config.toml
num_hidden_layers = 14
hidden_size = 224
n_experts = 64
experts_per_token = 4
d_expert = 32
d_shared_expert = 0
hidden_act = "swiglu"
moe_layers = [0, 1, 2, 3, 4, 5, 6, 7, 8, 9, 10, 11, 12, 13]
router_score = "sigmoid"
normalize_top_k = true
routed_scale = 1.0
balance_loss = 0.00313
balance_bias = false
init_std_router = 0.0353
lr_router = 0.00224
num_attention_heads = 4
num_key_value_heads = 1
head_dim = 64
vocab_size = 2364
norm = "rmsnorm"
norm_place = "pre"
norm_eps = 1e-06
positions = "rope"
rope_theta = 49600.0
rope_fraction = 1.0
qk_norm = true
attn_scale = 0.125
tie_word_embeddings = false
parallel_block = false
init = "normal"
init_std_qkv = 0.0234
init_std_o = 0.0
init_std_up = 0.0234
init_std_down = 0.0
optimizer = "adamw"
learning_rate = 0.002
lr_mult_o = 0.808
beta1 = 0.95
beta2 = 0.99
lr_head = 0.00955
warmup_steps = 215
schedule = "wsd"
decay_fraction = 0.74
decay_shape = "linear"
final_lr_fraction = 0.0
batch_tokens = 65536
max_seq_len = 512
doc_mask = false
train_tokens = 280800000
max_steps = 4285
dataset = "wikipedia_en"
Below are experts of layer 2 (counted from 0) of a mixture-of-experts language model. Rows are named router (the router's row for the expert), gate (a neuron's input weights, with its number), up (a neuron's input weights, with its number), down (a neuron's output weights, with its number) and show model dimensions 0-223. Each number is 128 + 24 x the weight over its row's rms, rounded and kept within 0 to 255.
Before each expert's rows: a language model's description of what the expert responds to; "raises" lists some tokens whose logits its average output raises strongly, later layers aside. This comes from a sample of Wikipedia text that the model never trained on.

# expert 42
Description: Opening pieces of lowercase or capital words, such as g in gains, bec in become, mer in former, Res, G, f.
raises: "w", "ly", "ran", "h"
router [123 121 137 164 111 122 133 162 128 123 145 132 155 148 101 107 104 150 170 139 117 105 139 117 118  97 136 148 178 154 114 108 108  74 119 127 130 162 102 160  94 109 160  81 153 106 107 110  94  85 135 104 102 103 123 159 112 132 138  98 120 114 114  79  98 114 162 150 161 144 116 163 194 156 155 153 153 145 137 103  83  87  81  93 120 124 143 143 147 145 152 131 133 129 104 108 149 135 126 141 150 114 133 102 139  93 125 108 125 134 159 133 131 100 127 121 125 156  92 109 149 174 127 135 112  93 152 139 141 120  90 137 145 111 157  97 167 148 173 114 127 126 103 115 120 146 174 137 113 137 166 153  80 105 179 136 105 139 108 136 144 174 129 166  94 152 110 132 178 119  98 144 133 122 155 115 113 135 134 132 130 156 153 141 140 109 136 158 143 131 137 110 114  80 119  96 176 153 106 106 143 124 145  97 117 155 120 128 135 127  82 153 108  85 112 124 126  91 160 113 161 154 111 145]
gate1 [ 93 134 153 146 106 119 159 115 114 119 131 110 184 115 141 161 140 109  87 144 138 150 110 126 135 186 101 104 102 151 118 125 130 131 105 117 112 122 138  85 140 121 174 137 115 117 132 102 174 115 151 132 114 133 119 108 165 115 151 189  98 136 108 118 129 164 132 105 139 143 166 132 192 199 114 120 133 116 133 125 136 129 110 138 131 104 129 130 119 189 141 152 142 118 159 123 155 137 188 123 155 162 169 154 126 113 130 144 155 119 145 117 178 123 131 124  90 101 104 152 118 100 128 175 119 181  89 106  86 102 102 145 104 146 160  91 144 130 151 124 143 151  97 125 150 132 145 155  91 156 135 138 108  97  81 151 105 162 138 161 145  92 140 158 107 134 122 140 135 112 126 134 118 164 121 116 187 114 128 120 127 112 106 136 128 120 125 144 129 109 136  82 165 112 152 139 103 161 134 119 124 129 153  85 126 113  82 125 140 152 122 133  81 121  92 135 140 139  93 114 158 111 116 127]
up1 [109 125 132 120 126 134 151 130 150 124 108 147  78 107 145 120 135 136 148 150 145 150 117 129 132 146 150 108 157 133 142 128 130 107 105  90 100 116 126 166 190 134 136 133 130 133 168 158 134 142 112 193 147 116 127 153 110 112  99  86 145 110 122 141 122 125 134 104 169 108 125 114 118 122 136 132  89 152 142 133 120 141 202 124 143 137 107 117 111 111 124 117 145  95 149 120 131 124 132 167 138 110 162 136 144 106 149 135 117  69 151 128 110 141 125 102  71 115 134 116 123 118 120 144 125 103 117 113 135 123 130  87 103 156 101 157 102  81 127 107 154  85 127 126 144 129 147 157 176 132  89  98 137 112  95 156 215 105 140 121 165  90 138  96 159 127 174 103 106  84  70 131 133 107 139 133 154 179  89 117 161 100 151 124 164 154 104  89 123 123 132 160 126 115  87 172 126 101 115 139 137 129  97 184 110 153 150 144 156 140 140 126 139 115 146 103 122 116 140 141 123 107 143 149]
down1 [123 108  95 123 173 132 126  84 112 132 123 151 107 120 159 125  99 104 141 126 125 116 112 120 156 145 157 153 131 172 138 156 138 142 115 117 113 126 112 146 150 117 116 115  89  87 152 179 142 153 119 131 187 154 192 139  86 140 113 126 114 147 128 150 154  94 120 134 121 103 124 140 131 112  72  96 111 134 136 108 148 140 147 122 149 122 152 107 113 107 138 140 104 137 171 121 124  75 137 130 108 132 121 106 167 107 115 119 121 113 106 142  71 113 158 107 136 143 140  84 186 135 122  90 167 129 129 157 133 106 117 116 108 135  98 171 109 148 119 171 160 116 108 148 140 135  81 143 110 134 131 129 127 128 122 101 151 143 150 110 117 111 101 115 145 115  87 123 140 148 133  71 137  87 160 133 133 133 142 124 153 125 172  70 166 124 155 128 175 141 143 122 116 111 152 171 131 139 113 170 135  98 151 134 129  91 144  93 138 148 123 130 161 152 189  89  85 140 141 122 112 124 131  76]
gate2 [127 139  86 145 139 133 135 152 108 151 166 137 154 160 101 121 119 155  98 129 120 186 171 141 157  94 147 151 148 170 105 109 127 112 122 143 118 150  96 163  97 112 108 148  87 170 107 139  96 145 157  91 117 132 147 133 111  93 108 126 174 154 118 101  87 121 161 130 147 110 149 131 152 100 137 127 107 118 141 124  93 117 113  97 153  79 154 163 106 123  77  92 131 127  97 133 110  89 119 141 128 145  86  98  97 124 162 146 149 126 115 161  83 171 151  92 135 137  97 124 157 141 109 153 164  98 111  89  99 141 128 149 164 116 127 151 179 115 133 149 152 122 142 153 120 148 142 144 111 116 108 127 128 143 139  89 110 148 156 134  83 115  74 148 132 127 110 148 145 122 144 129 153 127 153  92 115 149 115 171 156 101  96  91 132  90  97 152 119 117 138 112 123 117  90  98 123 126 139 118 121 126 138 104 129 169 138 144 127 109 105 154 114  82 162 124 130 137 188 133 150 145 119 126]
up2 [111 155  57 175 143 104 132 154 107 140 123 138 147 111 103  93 113 157  93 150 139 138 152 136 142 113 118 134 135 155  90 111 110 122  93 122 136 141 102 156 161 145 107 134 132 145 135 148 134 130 159 138 160 117  97 147 130  96 104 104 155 153 113 100 103 161 139  97 147 130 130 125  92 126 185 121 105 106 164 135  99 121 157 120 132  99 160 158 127 149  80  92 160 127  98 134 126 135 102 164 125 146 112 120 123 172 159 138 152  80 118 132 103 135 166 104 118 150  75 151 139 128 123 126 138 125 105 100  87 143 136 123 180 138 109 120 153 143 156 164 154 130 128 129 145 126 158 121 111 138 143 132  95 147 104 117 133 177 105 140 110 104 114 158 134 127 124 124 117 129 145 175 157  88 142  92 126 122  95 132 133 131 105 125 118  86 112 134 136  95 120  97 167 140  98 122  78 157 122  96 119 116 154 104 141 158 181 171 122 124 114 159 113  60 155 162 120 132 172 128 104 146 166 152]
down2 [ 98 129  76 109 107 118 136 162  92 157 129 177 143  80 101  99 167 121  98 154 140 126 101 104  94 125 124 102 126 102 109 143 130 115 172 156 149  86 145 126 122  90 151 121 161 125 114 171 128  86 137 177 166 140 132  80 121 140 161 152 156 136 129 168 123 154 142 168 110 126 179 169 169 134 132 140 103 130 139 130  89  97 103 104 136  39  75 101 154 106 112 119 129 147 133 121  96 136 120 114 114 133 156 159 123 139 141 114 113 136  93 144 112  93 173 123 182 129 117 119  87 167 152 173 123 121 146 108 117 130 158 143 130 116 138 126 112 121 106 114 119 108 111 125 133 103 157 139 132 116 134 158 118 159 143 165 151 131 108 141 108 105  95 128 111 123 103 153 111 134 119 119 131 130 166 110 145 118 147 126 142 109 136 126 182 151 138 111 149 102 144 107 137 118 108 145 104 149 103 110 155  97 133 119 130 122 138 149 166  94 158 141 112 124 139 119 148 127 167 116 185 140 126 104]
gate3 [179 126 126 134 157 147 162 137 135 173 119 123 115 145 154 106 133 137 133  63 141 130 115 130 175 147 160 160 131 144 111 136 105  88 115 136 127 121 113 135  75 117 146 119 134  86 122 112  91 124 140 148 138  88 117 114 124 133 144 137  91 136 127 127 118  81  83 181 114 131 129 128 107 124 164 150 167 183 119 138  94 132  89 155 155 151 173 120 119  74 104 115 135 179 147 173 155 119 152 157 172 152 126 106  90 173 121 127 134 114 109 120  95 135 164 124 150 115 128 134 160 104 144 117 161 133 106 173 130 146 144 162 178 130 120 158 126 125 129 120 128 174 166 102 101 156 115 150 131 153 134 140 101 161 131 122 120 145  77 124 110 121 125 143  92  94 146 135 135 137 137  87 169 160 123 121  89 122 148 157 112 116 118 114 126 114 161 171 123 176 129 145 139 141 145 134 157 124 108 122 101 172 136 105 106  97 119 151 103 137 125 139 109 126 129  94 113 121  94 153 127 159 157 109]
up3 [155 118 126 157 143 158 134 138 131 181 117 123  98 121 167 162 148 100 110 100 199 138 103 142 176 116 176 124 153 125 137 160 114 100 112 117 123 125 113 106 105 136 136 142 161 113 156 124 103  90 164 169 145 137 112  95 120 118 127 105 104 106 135 152 126 144 125  92 116 146 143 154 101 123 176 161 153 158 112 138 117 113  86 171 128 135 140 114 146 122  63 118 101 114 163 124 150 135  97 125 137 105 113 110 133 175 120 122 127  89 139 143 125 108 178 112 134 127 117 113 128 125 159 107 159 132 121 162 147 100 145 157 148 143 119 134 100 134 166 121 146 158 144 110 125 142 154 135 108 117 129 140  96 120 152 152 123 138  72 127 110 111 113 146 118  78 139 116 133 159 118 118 159 153 105 153 101  66 120 100 109 111 119 142 107 159 124 134 106 162 124 113 168 138 123 150 144 152 109  81 152 152 143 120  66 152 145 147 127 177 118 142 119 160 173 144 103 127  94 157 116 175 156 103]
down3 [142 150 171 186 116 161 173 152 143 129 145 148 117 154  98 138 141 129 131  66 133 139  91 142 124  95 106 144 104 152 148 139 152 124 123 123 124 126  98 118 103 145 152 161 153 134 107 123  91 110 109 173 117 120  93 100 113 140 146 159 119 126 129 135 154  90 111 154 103 180 161 113 108 116 133 147 131 188 130 152 120 150 108 115 117 152 148 174 122 126 122 129  88 105 155 127 134 132 158 148 125 113 172 125 107 127 155 150 121  54  64 114 125 111 123 145 120  82 103 146 130  88 139 152 124 124 139 142 101 122 132 165 149 153 175 145 134 107 131  89 151 120 148 117 102 157 147 135 112 112 120 164 128 148 121 152 139  75 114 100 107 125 120 145 138 113 181 135 123 156 119 110 158 143 123 104 116  99 150 131 117 101 100 124 167 130 140 105 108 120  88 132 166 135 142 159 147 161 116 116 125 158 145 115  80 162 141 146 118 177 105 100 131 151 140 155  70 105 111 129 131 155 153 123]

# expert 38
Description: Subject pronouns he, she, it, they at sentence start, the word piece he, and the leading digit 1 in years like 1989.
raises: "ro", "alth", "ar"
router [160 147 169 114 126 121 148  78 146 134 153 129 127 142 117 110 176 121 139  86 112 119  88 130 128 104 148 132 112 122 132 112  69 140  98 163 115 119 117 138  65 178 128  98  75 130 128 123  85 119 138 109 177 117 138 122  88 128 169 120 124  71  98 104  74 147 131 157 109 115  91 129  97  99  86 109 109 117 119  94  99  99  91 103 159 131 122 122 148 124 151  95 130 119 106 110 159 135 115  92 141  71 114 131 125 141 127 140 113 113 164 150 143 127 123 102 119 120  91 114 154 121 156 168 145  90 146 142 131 127 148 119 140 125 104 107 112 150 116 134 168 141 171 104  97 159 107 141 149 183 146 143 143 160 180 141 149 151 172 152 123 132 141 107 160 108 119 128 145 146 158  99  99 165 112 169 134 140 136 107  96 131 146 109 148 126 126 129 140 139 141 148 128 144 159  90 128  96 114 175 155 144 125 115 125 121 116 106 109 157 120 140 119 121  90 114 158 157 104 101 130 125 145 120]
gate1 [127 127 172  99 142 107 169  86 160 117 138 147 154 127 126 159 140 129 154 102 141 118 112 163 124 130 151 138 133 115 107  63  82 151  97 163 111 125  89 167 141 126 117 129  95 153 158 168 107 132 129 118 133 127 138 137 129 120 143  91 119  93 133 103 119 133 140 122 123  76  68 125 108 115 148 117 127 102 106 100 132 112 128 115 148 175 115 102 133 145 140 136 138 128 106 154 135 142  98 101 104 101 103 113  87 170 145 170  75 108 135 136  87 120 144  80  87  73 120 156 166 108 139 153 123 105 126 143 146 105  92 122 124 154 116 170 177  74 109 151 155 158 144 144 124 180 130 154 119 128 105 137 140 136 142 113 147 136 150 123 146 155 113 173 166 132 113 155 163 154 139 107 158 134 102 162 136  80 137 128 153 118 145  92 125 115  85 139  98 135  85 134 130 157 131 142 100  95 149 123 103 102 144 142 136 122 127 124 123 153 124 135 113 131 115 101 127 163  81 110 124 126 161 109]
up1 [128 117  96 143 112 154  90 168  90 135 126 119 100 135 120  83  96 119 103 163  91 119 130  78 132 127 101 103 121 136 145 173 165  80 175 108 129 136 164 111 133 137 151 117 137  98  96  71 150 154 131 125 115 126 137 138 144 140 133 151 127 144 129 143 141 115 121 136 140 178 183 126 156 109  98 128 158 142 156 141 131 142 133 127 131  90 154 145 128 103 111 106 141 123 148 119 119 119 172 135 129 154 136 153 156  82 119 108 150 153 121 112 172 154 101 168 162 174 110 113 132 149 112 110 146 119 135 119 115 162 179 136 124 103 155  86  74 195 156 122 110  91 112  98 104  65 123 106 118 130 150 115 124 109 135 124  93 137 106 130 111 109 147  74  98 141 133  95  97  86 135 148 116 137 144 105 117 174 102 149 117 145 118 143 138 135 160 124 167 124 170 134 129  93 145 102 141 150 104 129 153 158 106 109 130 160 125 125 120  97 122 107 150 127 130 147 147  96 163 129 139 138  98 137]
down1 [128  98 110 166 122 113 147 149 124 165 110 119 108 116 128 145 124 160  96 137 153 150 100 144 134 160 112 131 105 161 120 108 160 167 129 111 137 109 161 127 127 120  90 163 143 140 142 125 146 133 130 123 126 141 135 120 107 149  95 129 115 132  74 174 144 109 152 169 120 103 172 123 126 120  88 142 132 104 153 130 127 143 130 115 140 102 185 162 107 120 126 110 129 148 112 154  73 102 128 159 147 141 139 102 157 109  81 137 162 161  83 113 138 139 136 150 144 162 151  76 142 123 117 115 172 160 148  56 106 152 119 173 135 121 127 137 120 114 109 152  82 135 130 171 129 127 178 150 168  86 149 100 129  99 121 114 116 154 130 182 142 122 156 138 125 132 143  99 121 133 143 126 155 141 159  81 122 121 106 140 118 142 143 142 127 156 157 176 107 155 198 149  98 111 151 115 162 126  90 157 122 151 134  88 149 114 107 161  82 138 140 147 139 132 143 120  99 105 134 143 150 129 115 141]
gate2 [148 131 143  69 143  98 106  85 136 162 122 154 160  83 145 104 133 104 133 119 159 135 148 110 122 142 116 148 157 131 158 149 118 138 142 131 165 156 165 120 150 103 153 119 103 175 115  94 117 134 142  63 112 133 125 129 159 149 128 137 166 122 135 105 155 101 151 142 136 108  97  58 120 109 112 101 133 147 150 117 111 122 134  96  99 108 156 143 135  78 128 153 112 117 109 141 134 127 141  85 118  98  83 119 127 115  93 124  66 133 125 153 167 132 132 161 124 173 188  91 104 152 134 125 117 145 178 136 125 174 139 127 142 126  89 172 118 106 172 174  99 122 108 117 124 135 133 127 143 167 142 139 158 137 145 113  77 164 131 154 123 114 135 131 108 143 113  93 102 102 122 151 128 102 138 121 135 173 123 109 101 151 156 102  86  88 101 134 108 149 122 128 133 116 151 150 122 119 137 164 112 134 132 165 137 117 130 136  90 102 160 110 113 120 109 113 143 115 135  91 115  99 107 113]
up2 [133 115 147  98 107 101 113 127 135 135 122 174 158 105 132 108 152 113 117 127 118 133 165 112 146 116 117 161 175 115 199 145 132 137 119 102 128 134 189 104 130 135 183 113  98 165 102 116 135 109 147  93 136 142 134 128 136 142 149 166 157 131  72 125 140 111 165  95  93 108 141 104  76 104 105 110 176 114 156  98 111  83 143  80 143 116 137 157 152  90 151 104 139 123 135 126 121 108 141  90 108 106 150 137 134 117  83 140 105  96 135 159 155 122 161 162 113 136 161  87 135 137 141 135  93 168 168 166 111 109 123  87 103 122 124 157 151 119 150 163 143 117 110 120 115 145 124 100 197 114 111 156 128 143 139 122 106 135 137 167 115 122 132 142 113 124 108 140 132 134 108 146 104 108 128 139 175 172 134 112 113 145 154 127 127 152 136 108  91 112 139  92 149 121 143 130 120  92 123 140  96 173 111 142 141 147 111 140 134 136 168 113  85 144  91 132 108 111 114 111 133 110  73 144]
down2 [102 149 105 130  93 141 135 157  86  96 162 107 115  93 168 151 130 147 117 114 144 138 127 167 129 121 125 140 147 121  72 138 162 123 121 130  94 130 158 138 129 140 143 106 161 131 140 167 133 123 151 118 136 129 113 106 106 118 166 176 158 104  92 139 114 103 117 164 111 133 115  98 120 122 116 113 102  89 132 159  90 115 145 136 165 122 155  95 133 108 116 117 108 141 126  91 132 170 115 106 157 118 146 147 118 124 140 121 151 130 103 177 154 128 110 130 102 125 155 148 112 121 161 126 102 152 121 148 167 165 172 167 133  91 107 182  96 141 114 101 159 127 109 121 162  70 146  91 117 134 158 115 101 142 122 120  91 157 148 191 134 104 142 139 149 106 120 135 134 166 116 114 152 106  94 173 169 125 137 132 104 125 125  97 107 118 138  86 116 126 129 106  96 119 109 157 144 148 102 147 110  90 127 170  92 127 160  94 140 165  84 179 139 171 111 145 118 134 127 116 102 115 115 162]
gate3 [133  95  87  91 116 128 124 134 141 141 130 121  98 129 131 123 104 135 129 122 131 151 185 125 137  99 186  98 108 146 121  80 143 114 129  95 118 150 156 123 145  75  84 104 145 179 165  79  93 162 139 102  89  89 168 123 132 148 104 139 134 145 146  99 124 144  90 125 188 133 124 146 140 144 137 112 132 145 124 109 126 172 139 142 162 127 116 110 112 104  97 166 138 166 114 135 103  94 127 116 138 153 168  96 119 123 165 210 124 131 122 131 119 155 158 120 119 131 144 108 147 141 133 115 148 155 138 131 171 151 103 126 118 131 186 124 112 155 157 123 152 134 119 131 146 125 157 114  91 140 163 120 129 145 117  96 142 178  74 111 129 146 136 104 117 111  59 131 135 129 110  94 111 122 129 127 102 132 112 127 129 176 150 112 104 106 131 146 126 146 111 147 111  99 154 158 141 109 148 108 111 138 123 171 152 131 128 127 120 104 120 159 160 140 172 122 157 127 117 114 107  96  93 103]
up3 [120 123 117 143 103 131 165 144 116 140 136  89 159 115 117 145 123 162 139 177  98 136 140 106 124 130 106  66 121 116 127 144 136 140 107 151 111 128  99 128 151 149  87 142 122 135 101 118 132 118 138 118 112 110 148  84 123 146 117 155 110 143 153  84 113 110 116 128 159 111 148 105 168 103 127 119 130 143 128 126 109 104 137 151 154  91 129 104 102  93 116  84 147 180 103 111 107 104 121 117 164 114 103 123 108  99 114 177 109 149 128 131 164 135  88 207  92 135 154 157 140 122 108  87 164 124 147 133 162 201 131 143 132  74 152 145 101 123 110 148 135 104 148 132 142 126 140 102  86  89 143 154 148 176 100 114 148 117  96 120 121 193 148 164 150 137  95 144 127  72 160 157 127 159 167 115 119 102 127 143  86 153 126 123 122  76 122 149 135 108 119 113 175 117 147 137 120 126 120 152 110 147 136 135 126 106 129 131 141 130 117  97 135 161 145 131 172 136 110 105 109 120 128 156]
down3 [180 122 167  54 149 146 116 118 126 187 144 156 123 120  78 109  93  93  95  82 132  83 112 182 128 142 117 161 121 114 108 127 118 120 125 145 134 179 120 160  92 128 133 145  80 160 147 141  91 107 109 141 137 105 149 141 143 136 126 136 127  92 132 119 103 145 124 128  90 123 122 147 144 124  90 121 137 146 136 121 182 135 123 124 128 145 118  93 104 109 134 164 136 102 111 148 119 150 119  96 145 144 168 102 172 131 105 125 115 136 141  97  88 133 138  96 147 136 131  97 139 165 137 157 134 155  90 138 109 112 149 140 124 146 172 120 165 138 146  88 185 134  80 150 162 132 156 138 116 120 101 118 135 136 100 143 155 114 125 154 148 151 113 104 117 121 178 118 180 148 106 121 144 120 135  78 117 126 131 143 165 118 132 163  95 155 129 122 166 164 144 156 110 156 124 156 156 113 133 154 118 147 141 125 118 135 110 110 136 153 122 105 161  99  97  88 159 150 136 134 143 114 143 105]

# expert 52
Description: Opening syllables and inner pieces of words and names, such as de in deadpan and Deutsche, pro, bro, ri, é in José.
raises: "velop", "f", "gr", "ath", "g", "fl"
router [136 117 117  93 108 105 130 100 136 136 121 155 125 170 154 103  70 143 110 142 118 150 114 162 134 102 140 100  89 168 109 112  80 154  89 129 141 104 131 142 100 159 138 130 127  86 114 123 114 144  80 152 143 126 142 123 130 157 160 136 124 172 105  95 113 155 109  92 114  74 144 135 156 104 127 130 149 105 110  84 104 124 128 111 154 162 149 166 146 163 144 153 107 139 114 148  72 175 112 162 122 147  82 116 107 142 125  97  99 131 137 121 119 136 125 112 130 147 103 100 130 158 129 105 130 127 136 130 151 100 102 150 147 167 134 124 107 176 123 153 153 114 126 146 108 149 124 120 111 107 151  66 126 123 152 104  89 117 130 131 107  99 100 174 106 137 102 154 154 167 150  91 109 152 166 195 121 163 146 128 117 132 126 129 142 137 134 144 106 146 115 129 165 139 125 147 178 128 128 147 107 110 130 168 140 179 113 118  89 110 135 131 135  88 146 120 136 116 161 168 136 161 129  94]
gate1 [106 129 115 129 144 140 118 133 165 157  84 156 103 138  88 147 154 101 165  95 147 115 113 163 118 111 159 126 115 116 110 116 109 123 179 113 157 156 112 120 105 111 124 133 128 169 121 104 129 127 151 134  91 172 135  82  89 129 111 141 145 141 115 173 103 125 149 145  99 167 144 151 131 137 152 112 123 109 167 169 122 157 122 154 119  92 141  76  79  72 100 138 104 114  90 110 143 141  74 130 132 148 112 130 127  91 139 141 119 169 118 100 109 172 109 116 133  98 102 118 120 107  94 141 149 178 125 131 152 138  83 151 117  98 147 139 123 120 137 147 109 111 155  61 130 190 153 152 134 123  81 149 123 142 163 131 130 184 185 128 139 110  89 134 137 128 117 109 148 120 118 114 117 152  95 115 131 147 169 167 117 110 138  91 125 112 118 116 125 132 128 118 100 128 150 145 134 155 144 127  80 126 119 124 105 136 145 132 133 116 120 154 140 132 167 124 112 144  72 133 139 164 125 138]
up1 [179 162 154 152 131 100 128 139 135  78 167  99  91 105 126 157 156 160 169 180 131 136 131 155  93 147 118  98 157 118 136 159 112 147 154 163 121  91 125  88 118 117 120  93 157 126 105  90 200  97 136 114 137 158 164 118 131 126 109 117 144 115 141 118 107 141 135 114 127 136 125 118 173 150  90 156 157  97 156 162 143 124 129 119 143 141 137 134 121 128 134 112 152 125 139 162 117 104 127 110 116 105 121 120 113 103 123 176  90 145 117  97 168 155 122 139 109 106 142 152 125 108 159 160 121 122 103 118 157 117 122 158 141 126 143 137 103 159 139 123 146 101 214 126 114 156 105 146 149 121  91 137 121 135 164 143 169 117 150 146 130 121 129 144 116 151  93 144 166 112 156 131 126 162 152 121 121 125 171 151 124  88  98 138 155 113 160 122 171 112 122 121 118 126 154 184 128 159  97 120 117 113 101 132 127 129 146 105 113 133 164 189 141 156 155 170 157 145 140 148 156 132 101 130]
down1 [126 148 170 149 158 120 129 109  64 161 105 132 144 134 143 168 110 137 146 126 153 147  90 189  94  90 105 143 118 104 137 135 124 139 161 113 158 130 142 129 127 170 115 166 139  96 111 117 177 140 116 119  96 122  99 126 118 117 139 105 134 107  64 133 152 165 130 112 109 117 141 132 137 123 113 128 164  97 132 137  99 164 126 159 123 126 157 121 146 133  81 100 155 141 161 123 178 135 138  94 160 172 123 145 102 128 124 118 105  96 100 137 155 131  89 130 107 176 147  97 135 158 145 111 159 117 131 119 128 136 133 137 111 123 127  94 100 135 146  99 114 158 180 134 131 117  95 109 124 123 166 134 127 151 165 165 119 148 153 202 120 118 128 115  94 135 130 187 168  81  89 140 141  96 108 130 136 114 143 153 116 128 119  96 146 142 155 105 144 139 169 172 148 112 149  94 108 121 142 100  97 130 113 128 123 103 146 114 118 114 161 150 122 100 115 180  98 140 120 136 114 119 152 138]
gate2 [158  84 149 135 126 134 104 125 114 150 119  67 109 129 140 147 140 157 127 148 125  94 129 144 133 107 125 110 106 179 127 147 113 116 145 146 123 120 136 136 103  97 136 104 133  96 147 148 160 102 106 124 112 144 182 137 137 127 118 125 138  69 120 117 112 161 146 125 130  84 128 137  72 140 157 136 125 129 145 118 150 166 102 149 127 123 147 144 157 106  82  84 157 135 124 127 110 118 150 141 103  80  98 158 101 112 124 177 130  81 158 157 124  90 123 141 182  88 143 189 139 124 158 128 115 137 120  76 145 114 103 133 170 162 130 101 122 141 118 120 132 142 160 115 101 156 136 121 132 139 112 121 143 136 168 129 143  96 138 172 129 134 153 143  76 171  71 111 122 138 146 129 124 122  88 142 145  81 164 186 154 136 162 111 140 110 153 130 164 128 122 138  93 150 146 142 132 106 151 150 103 161 151  95 114 146 103 131 106 123 143 169 128 119 164 113 104 124 150 131 100 143 160 124]
up2 [116  81  96 165 148 135 116 139 114 203  81 118 143  87 129 141 148 152 128 163  98 146 163 125 124  66 120 138 162 148  98 135 124 112 139 137  54 127 121 146 129 118 145  84 143 104  83 109 132  97 120 141 135 124  93 182 128 104 135 116 147 125 133 118 125 161 124 122 139 159 108 125 103 131 124 101 130 126 134 130 108 123 152 125 131 149 118 109 157 139  89 135 186 142 131 143 117 118 125 117 162 109 104  88 111 139 127 157 134  82 147 119 148  83 144 119 115  83 156 138 159 128 135  98 100 145 136  96 171 160 101 105 123  87 131  84 142 103 121 128 136 128 163 138  86 106 113 144 127 162 114 121 158 135 123 135  99 129 152 179 139 163 140 137 116 133 128 146 121 124 155 151 166 126 149 124 134 111 136 127 193 172 132  82 159  94 145 133 157 129 149 142  97 149 152 127 122  78 118 152 171 122 100 147 125 133 179 116  99 135 142 163 146 133 123 146 134 108 103 132 119 108 151 114]
down2 [162 184 162 108 131 155 156 143 100 139 152 115 138 167 127 146 128 130 112 127 149 152 116 138 128 137  97 145 170  98 129 102 104 117 162 103 139 138 151 154 147 136  86 137  94 129 155 164 124 135  81 122 168 125 126  97 120 153 145 126 143 137  97 106 143 135  81 115  79 118 119 139 127 118 117 133 148 107  82 131 143 141 115 150 106 155 128 120 118 149 145 127 102  82 150 150 148 134 105 119 117 121 113 173 104 106 127 132 134 129 140 178 125 121  97 123 110  93 136  97 128 108 189 104 124 162 143 146 154  97 166 131 110 149 124 108 134 139 131 152 173 133 105 148 112 123 106 154 123 105 129 131 128 112 125  97 143 104 113 115  79 118 150 100 148 109 132 127 153 122 169 122  99  98 171 147 155 131 122 118  79  91 128 124 123 120 129  82  83  62 181  86 132 105 121 146  82 114 101  73 115 153 102 139  98 140 113  98 130 163 132 149 123 156  92  70 123 121 125 136 156 156 159 135]
gate3 [ 86  82 178 102 143 114 134 147 148 124 141 133 158 133 162 134 164 157 138 170  97 134 174  93 127 134 144 160 139 151 150  96 134 108 105 164 113 119 102 101 120 122 182  98 143 148 123 149  96 116 144  94 128 142 145 145  81 139 106 127 170 112 129 117 165 116 162 125 122 100 114 150 158 145 112 132 140 127 151  80 124 140 127 130 127 147 143 136 104 129 126  80 165 121 100 118 133  96 107 152 117 132 148  93 155 122  79 115 166 142 155 158  84 105 146 171 170 140 133 136 144 162 119 162  98 131 137 134 136 132 153 124 194 123 115 115 100 114 140 116 122 121 114 127 110 130 117 115  96 154 155 119 125 141 195 104 143 146  82 172  82 122 137 128 104 129 147 145 126 144 128 146 120 128 139 111  75 120 130 150 182 133 141 163 132 124 135 138 141 164 144 145  99 129 143  78 161  97  90 176 123 119 155 125 158 117 117  73 114  98 108 104 150 115 118 106 107 135 148 142 125 102 125 146]
up3 [ 99 117 108 147 131 158 143 180 116 122  97 147 136 127 101 172  91 123 105 172 119 133  99 130 147 140 131 154 123 103 126 178 175 129 189 169 132 126 122 146  98  88 134 141 153  70 119  97  87 124 159 140 144 139 129 133 126 113 130 130 118 107 144  86 122 139 139 135 127 137 119 120 136 113 158 141 149 138  93 133 122 161 126 156 123 186 111 117  92 124 147 106 152 131 106 136 119 132  70 159 154  96 100 129 167 133 179 138 163 126 111 170 118  92 155 132 110  87 129 118 156 132 103 116 114 106  50 120 157 150 126 145 158 126 110 119 122  78 123 123 144 153 148 124 127  98 168  98 111 110  95 137 118 155 142  97  93 107  86 149 106 128 164 149 112 159 141 132  94 125 181 152 148 128 101 153 110 109 140 107 120 150 123 125 157  98 125 116 130 160 121 134 176 148  98 139 110 135 150 104 132  74 108 109 130 160 124 113 135 143 108 159 139 155 166 128 107 144 126 137 140 155 145 137]
down3 [114 100  94  88 106 143 179 158 103 151 178 132 131 157  87  99 119 110 118 134 143 128 102 131 183 118 159 116 159 122 110 103 150 106 164  94 147 130 147 126 116  90 145 125 132 119 116 123 126 149  85 111 103 101 154 171 139 127 126 120 194 196 109  89 146 162 121 103 153 153 114 143 101 114  99  97 155 113  99 110 104 116 149 147 122 102 124 112 155 131 144 123 161 149 156 140 167 139 175 109 142 147 118  88 100 155 156  82 135  95 153 113 140 129 109 175  74 110 134 118 108 107 136 109  90  98 115 140 104 141 167 133  77  84 100 111 110 155 135 167 116 111 124 150 112  89  98 133 124 149 149 118  92 129  95 107 119 130 115 131 105 151 122 128 114 129 128 159 104 126 120 141 106 102 125  83 106 108 121 120 125 169 117 144  93 129 121 117  96 105 135 153  94 115 125 162 143 116 128 112 127 170 140 124 129 120 162 120 108 177 118 155 111 143 121 132 123 122  97 176 121 137 135 139]